Experts of a small language model.
Training: a variant of Adam for the experts, 9702 steps.
Below are experts of layer 5 (counted from 0) of a mixture-of-experts language model. Rows are named router (the router's row for the expert) and show model dimensions 128-191. Each number is 128 + 24 x the weight over its row's rms, rounded and kept within 0 to 255.
After each expert's rows: "mostly gets" lists some tokens that are sent to it at least half of the time. This comes from a sample of Wikipedia text that the model never trained on.

# expert 29
router [126 143 118 100 121 132 121 122  91 135 123 166 104 112 116 131 124 129 127 118 134 114  80 141 141  98 128 137 201 139 137 141 111 126 114 133 123 141 147 156  98 107 152 139 149 165 140 125 152 208 146 133 128 126 117 116 141 139 143 149 127 124 106 120]
mostly gets: "°", " later", " so", "als", "ation", " pre"

# expert 27
router [117 170 134 102 139 179 147 144  72 159  89 150 109  93 150  95 142 135 117 128 172  88 150 132 131 131  90 163 170 136 156  94 109 113 122 134 151 112 149 121 102 144 104 128  97 117 136 140 141 138 130 132 143 149 111 173 145 133 134  98 111 100 140 119]
mostly gets: "==\n\n", ").", "===\n\n", "\".", " ==\n\n", "="

# expert 35
router [107 144 126 125 127 131 148 128 123 137 135 172 101 112 140 106 119 131  86 133 123 130 140 120 163 121 133 116 144 167 103 137 103 131 147 137 162 162 162 105 120 127 131 132 182  79 103 131 125  81 131 133 113  90 118 112 170 105 132 124 157 135 167 127]
mostly gets: " He", "ical", " al", " H", " New", "at"

# expert 36
router [109 130 106 121 184 175 145 121 127 110  89 152 145 139 127 129 140 125 137 135 120 131 166 130 144 113 117  67 146 138  96 125 128 168 164 133 127 137 114 146 139 111 155 130 152  86 145 159 123 124 112 127 107 143 118  96 129 124 132 157 143 117 160 125]
mostly gets: " an", " at", " on", " re", "ton", " Best"

# expert 11
router [121 128 113 142 122 129 156 139 154 143 150 114 152 138 133 134 110 117 101 114  94 112  84 132 141 132 120 135 132  92 110  83  81 154 106 143 135 156 150 107 131  91 169 134 113 160 120 131 123 113 137 123 107 111 103 124 132  86 136 177 148 112  70 104]
mostly gets: " St", " d", " him", " well", " Le", " Re"

# expert 39
router [116 116 116 151 121 115 126 127  88 116 149 143 126 150 121 142 141 124 114 143 126 123 106 123 152  78 130  83 101 120 136 110 153 146 139 143 135 141 132 129 109  91 108 153 124 139 101 140 152 159 116 123 103 102 104 133 146 109 142  95 143  98 155 113]
mostly gets: " by", " United", " -", "ley", "ton", " before"

# expert 20
router [112  93 105 132 193 147 125 119  74 154 152 124 153 163 128 160 131 136 114 135 110  98 143 131 143 141 132 121 150 144 142 101 149 107 158 141 134 128 137  95 119 115 115 128 140 141 120 160 154 124 121 132 128 147 113 121 176 122 151  90 131 118 137 114]
mostly gets: " P", " D", " I", ").", " On", "==\n\n"

# expert 19
router [117 180 117 130 142 168 126 119 125 155 160 126  72 123 129 141 121 137 120 141 113 124 165 128 147 141 129 127 135 165 131 111 132 144 126 138 145 134 142 123 172  90 114 128 119 136 153 108 147 105 120 122 117 107 117 124 118 126 151 133 147  99 137 117]
mostly gets: " B", " D", " R", " H", " L", " M"

# expert 3
router [114 145 108 131 170 156 143 110  66 126 100 114 111 131 125 122 123 123 124 124 122 128 118 126 149  90 124 133 129  94 101 113 131 163 179 151 110 125  97 114 130 117 135 139 106 158 153  85 130 102 172 114 112 142 123 112 122 137 134 113 125 116 127  97]
mostly gets: " p", " October", " December", " November", " September", " well"

# expert 21
router [122 114 111 138 117 122 150 135 125 143 132 152 106 129 132 143 139 122 109 143 134 111 110 133 130 108 164 169  96 125 153 117 115 115  96 144 129 130 108 149 168 112 154 128 114 107 126  99 139 140 136 110 125 100 121 122 118 123 136 168 147 142 146 124]
mostly gets: " them", " family", " •", " life", " him", " population"

# expert 10
router [126 117 113  95 111 145 131 130 136 154 164 116  92 125 142  98  88 125 119 117 112 103 155 126 126 143  94 149 119 118 100 138 128 165 179 152 137 138 150  94 143 133 109 138 172 146 117 193 141 139 123 155 119 122 116 163 135 143 158 150 130 110 157 121]
mostly gets: " at", " United", " St", " into", " between", " all"

# expert 8
router [112 167 128 122 142 133 116 129  89 119 160 161 103 167  98 138 122 117 135 126 139  98 129 129 142 139 134 124 147 149 139 143 113 151  89 146 118 122 125 108 104 113 141 129 151 162 118 113 159  69 121  99 120 110 117 131 116 147 139 101 152 111 139 117]
mostly gets: ".\n\n", " H", " Ch", " Z", " Am", " ==\n\n"

# expert 16
router [104 120 138  89 137 132 155 132 107 148 105 133 158 117 139 125 152 137  99 114 135 130 119 130 111 101 120 171 118 115 162 115 115 122  58 148 152 137 124  94  63 136 165 126  98 124 125 107 138 138 131 116 142 100 123 134 112 151 158 117 131 111 134 106]
mostly gets: " g", " st", " where", " which", " won", " held"

# expert 28
router [116 138 124 122 127 162 154 135 141 128 155 193 107  82 130 163 146 113 162  93 127 134 133 104 144 106  55 120 111 132  51 141 113 117 204 130 156 151 130 206  88 151 192 127 121  91 115 118 148 152 104 117 114 154 111 120 101 105 117 122 144 108 168 128]
mostly gets: ".\n\n", "==", "==\n", "==\n\n", " |\n\n", ")."

# expert 22
router [108 130 108 103 142 149 136 131 159 114  62 136 147 163  84 191 150 123 119 118 174 111 159 156 147 117  87 141 134 117 143 104 146 119 129 161 137 136 143 126 179  73 148 124  93 107 128 152  94 102 107 145 129 143 110  92 117 119 138 196 125 132 107 101]
mostly gets: "2", "1", "7", "9", "5", "3"

# expert 14
router [108  97  90 139 148 142 137 127 148 142  99 130 143 125 137 109 135 118 136 144 120  95 162 141 142 148 137 128 154 129 127 122  97 117 127 143 152 134 105 116 137 121 156 135 129 101 121 165 129 108 122 143 129 120 124 120 105 152 128 159 135 129 199 123]
mostly gets: " his", " their", " its", " between", " University", " both"

# expert 0
router [116 169 117 104 144 144 136 114  77 131 153 156 156 133 120 121 158 115 123 101 117 119  95 129 139 150 136 102 132 149 101 107 123 133 129 143 150 126 115 126 134  99 166 138 126 154 142 134 191 104 129  98 115 108 124 143 146 126 130 154 134 123 138 113]
mostly gets: " her", " one", " has", " Award", "ov", " Awards"

# expert 24
router [107 116 123 141 160 142 148 109  53 149 121 176 147 188 120 121 127 123 123 118 124 100 153 123 136 153 136 121 118 144 135 108 138 107 140 142 133 133 147 119 122 110 142 129 134 128 108 103 142  52 118 113 133  92 114 120 143 138 147 113 139 123 158 117]
mostly gets: " The", " It", " United", " who", " V", "The"

# expert 6
router [104  88 119 137 120 138 146 124 112 103 104 157  94 161 115 157 120 117 104 125 138 121 158 127 129 162 142 143 150 148 115 113 119 173 106 137 127 140 138  86 153 101 182 127 104 137 146 192 137 136 123 140 123 144 120 145 104 110 160 129 135 137 125 121]
mostly gets: " t", " are", " were", ";\n", " service", " support"

# expert 18
router [103 101 100 121 164 169 149 112 107 155 176 169  93 142 132 126 103 129 127 142  85 117 118 151 161  86 125 147  98 142 143 146 114 101  86 133 138 135 198 155 106 103 126 147 170 139 126 177 150  90 126 122 105 140 116 139 128 154 128 125 127 112 113 106]
mostly gets: "==", "°", "%", "′", " States", " State"

# expert 12
router [118 179 109 158 147 149 144 144 117 140 142 151 136 119 116 115 129 127 144 139 142 121 149 123 128  60 112 126 129 128 120 119 125 121 120 135 128 118 153 124 142 105 126 132 175 164 115 107 133 119 130 116 150 107 138 177 141 148 153  94 129 120 117 115]
mostly gets: " Al", " ", " Am", " st", " State", " name"

# expert 34
router [107 112 117 129 174 147 124 128 162 137 131 125 122 117 136 134 111 123 114 109 102 130 115 133 145 128 131  91 119 128 138 117 117 119 132 132 129 141 117 160 141 113 152 126 102 165 137 170 107 170 137 115 147 131 102 126 124 122 129  97 139 124 144 120]
mostly gets: "%", " K", " S", " T", " W", " c"

# expert 25
router [126 103 114 125 109 136 126 152 110 129  57 115 111 113 117 132 133 126 123 101 135 148 145  96 129 123 139 174 173 140 138 126  99 126 147 147 127 144 129 156 124 153 103 148 142 117  92 125 131 156  89 112 142 141 120 126  97 128 126  86 156 125  78 131]
mostly gets: " James", " Paul", " Road", " Peter", " Hill", " Day"

# expert 5
router [104 165 111 115 157 158 137 111 101 164 140 186 130 155 120 114 145 114  91 109 115 104 110 117 147 148 102 114 120 118  97 112 117 101 152 151 148 146 100 171 108 139 106 153 130  55 126  95 146 154 117 123 126  86 118 126 131 125 131 142 137 119 146  97]
mostly gets: "\"", "'", "′", " October", "x", " $"

# expert 23
router [104 105 119 109 109 126 140 131 116 144 114 143 112 144 122 118 149 118 139 131 106 103 112 149 137  65 160 111 114 110 119 146 119 137 135 154 135 149 113 118 106 120 121 143 126 149 114 153 180 121 130 107 109 119 109 115 140 129 133 111 124 108 143 130]
mostly gets: " in", " B", " National", "'s", " during", " El"

# expert 31
router [125 102  75 149 145 141 166 122 170 121 131 126 139 138 130 136 117 109 121 132 159 131 130 146 133 108 132 121  93 127 112 135 115 114 134 143 111 146 170 139 147 126 144 135 133 170 112 159 125 110 129 121 118 107 108  98 153 113 157 161 132 136 121 108]
mostly gets: " h", " her", " b", " team", " E", " un"

# expert 30
router [111 141 125 126 145 146 150 133 140 135 182 126 117 169 117 142  99 115  76 106 143  94 109 133 131 123 143 181 116 140 150  99 108 126 116 141 163 131 147 135 140 110 130 136 123 151 107 162 109 118 132 112 151 144 123 153 123 148 165 113 135 145 124 108]
mostly gets: "==\n", ".\n\n", " |\n", " September", " J", " January"

# expert 2
router [117 172 101 116 148 114 154 138 135  90 159 151 166 143 145  80 129 106 122 132 127  92 146 154 125  86 158  86 159 115 112 114  98 127 155 149 115 121 216 100 150 100 137 141 129 128 135 132 130 113 120 116 114 144 112 124 122 126 147 169 139 121 161 100]
mostly gets: "°", "′", " f", " $", " n", " K"

# expert 1
router [123 114 129 135 131 128 141 128 100 159 131  77 119 119 116 137 152  98 133 139 143 146 108 158 124 131 133 139 109 160 115 121 127 117  62 143 160 120 113  93 103 121  80 131 135  80 100 129 121 141 115  76 162 178 116 124  83 133 121 127 142 121  85 135]
mostly gets: " to", " that", " up", " being", " including", " like"

# expert 32
router [100 173 109 154 118 150 138 136 137 118 115 151 128  79 124 106 109 130 126 121 148 124 127 161 146 109 139 119 121 120 161 100 144 135 126 144 137 134 110 130 127 128 149 128 187 129  98 190 150 109 135 163 130 137 120 105  63 129 169 151 148 120 139  95]
mostly gets: " first", " h", " an", " Mar", " most", " Se"

# expert 15
router [120 106 123 133 115 117 121 188  88 155 158 133 135 134 136 101 132  93 101 104 116 135 121 154 131 154 116  87  82 101 136  96 128 111 112 144 111 163 128 158 100 100 104 139 124  87 121 121 139 134 117 105 135 144 115  85 113 144 140 146 136 122 129 129]
mostly gets: "ator", "]", " are", ")", " general", "\","

# expert 7
router [ 97 169 110 160 158 103 140 101 161 135 125 136 121 155 147 140 127 133 127 117 148  84 123 133 151  90 125 125 142 143 125 112 116 177 112 144 151 145 111 139 119 128 124 138 149 135 109 132 139 156 131 114 181  99 118 142 148 125 138 145 134 124 141 112]
mostly gets: " N", " V", " other", " and", " n", "av"

# expert 4
router [117 139  95 111 125 173 140 113 159 124 123 146 155 139 119 110 100 124 117 117 145  86 106 134 123 145 102 123 145 141 138 130 138 122  80 141 142 110 116 176 145  91 112 156 123 143 124 182 127  72 124  95 135 123 111 162 123 131 127 154 141 123 177 107]
mostly gets: " V", " which", " him", " not", "V", " it"

# expert 9
router [122 174 126 108 139 152 143 146 191 135 151 142 158 137 127 193 146 127 102  98 150 122 137 154 123  87 133 137 108 147 126 117 123 173 152 125 126 156 122 159  76 113 188 127 143 138 113 104 161 136 105 151  83 116 120 109 100 136 137 119 142 124 153 124]
mostly gets: ",", " (", "),", " -", " was", " is"

# expert 26
router [110 145 132 139 124 136 144 119 104 134 112 124 126 129 121 125  81 124 106 121 136 114  94 161 147 141  81 161  94  91 135 111 133 166 127 131 125 149 141 118 138 151 201 121 157 162 110 155 119 101 104 122 110 155 127 117 148 170 118 102 173 108 133 127]
mostly gets: " c", " K", " d", " C", " M", " Am"

# expert 17
router [106 144 126 136 175 137 152 117 110 101 110 117 161 116 122  98  96 112 144 132 135 118 124 136 128 133 122 113 180 138 125 112 144 125 159 146 134 129 152 119 161 115 145 122 118 151 125 152 141 154 139 119  98  90 114 156 138 138 135 149 110 104 166 127]
mostly gets: " a", " had", "=", " February", "ul", "===="

# expert 37
router [124 194 132 123 153 131 164 106 164 169 135 145 155 117 129 129 139 114 112 122 132 111 115 138 139 155  98 106 127 124 131 160  79 106 145 161 153 156 140 131 109 134 134 138  90 149 129 136 149  98 104 127 117 128 141 141  92 175 154 108 128 113 142 112]
mostly gets: " |\n", " \"", "The", ".\n", " some", " found"

# expert 38
router [118 158 126 156 149 138 135 117 113 150 117 129  89 130 111 106 122 114 125 126 161 124 130 150 124  92 131 161 148 129 121 134 116 132 101 152 137 111 118 127 103  95 128 155 127 118 132  73 127 157 106 110 106  94 113 163 143 125 148 128 129  99 151 114]
mostly gets: " years", " made", " on", " part", " later", " used"

# expert 13
router [113 125  96 131 101 131 128 100 129 129 169 136 163 125 125 112 149 124 131 118 127 112 147 123 128 146 121  90 128 112  95 130 125 104 157 131 126 136 106  98 139 118 143 128 160 131 132 126 140 152 153 146  90 136 107 117 108  98 160 115 146 125 120 120]
mostly gets: " B", " L", " M", " R", " W", " F"

# expert 33
router [111 150  96 104 149 110 110 144 141 117 114 146 200 135 136 123 136 100 121  89 135 102 147 130 160 128 120 183 175 125 133 131 149 115 121 122 117 139  95 128 139 136 131 152 123 135 110 112 121 157 129  79 170 121 140  76 118 151 151 157 135  89 118 112]
mostly gets: " also", "u", "us", " other", " not", " States"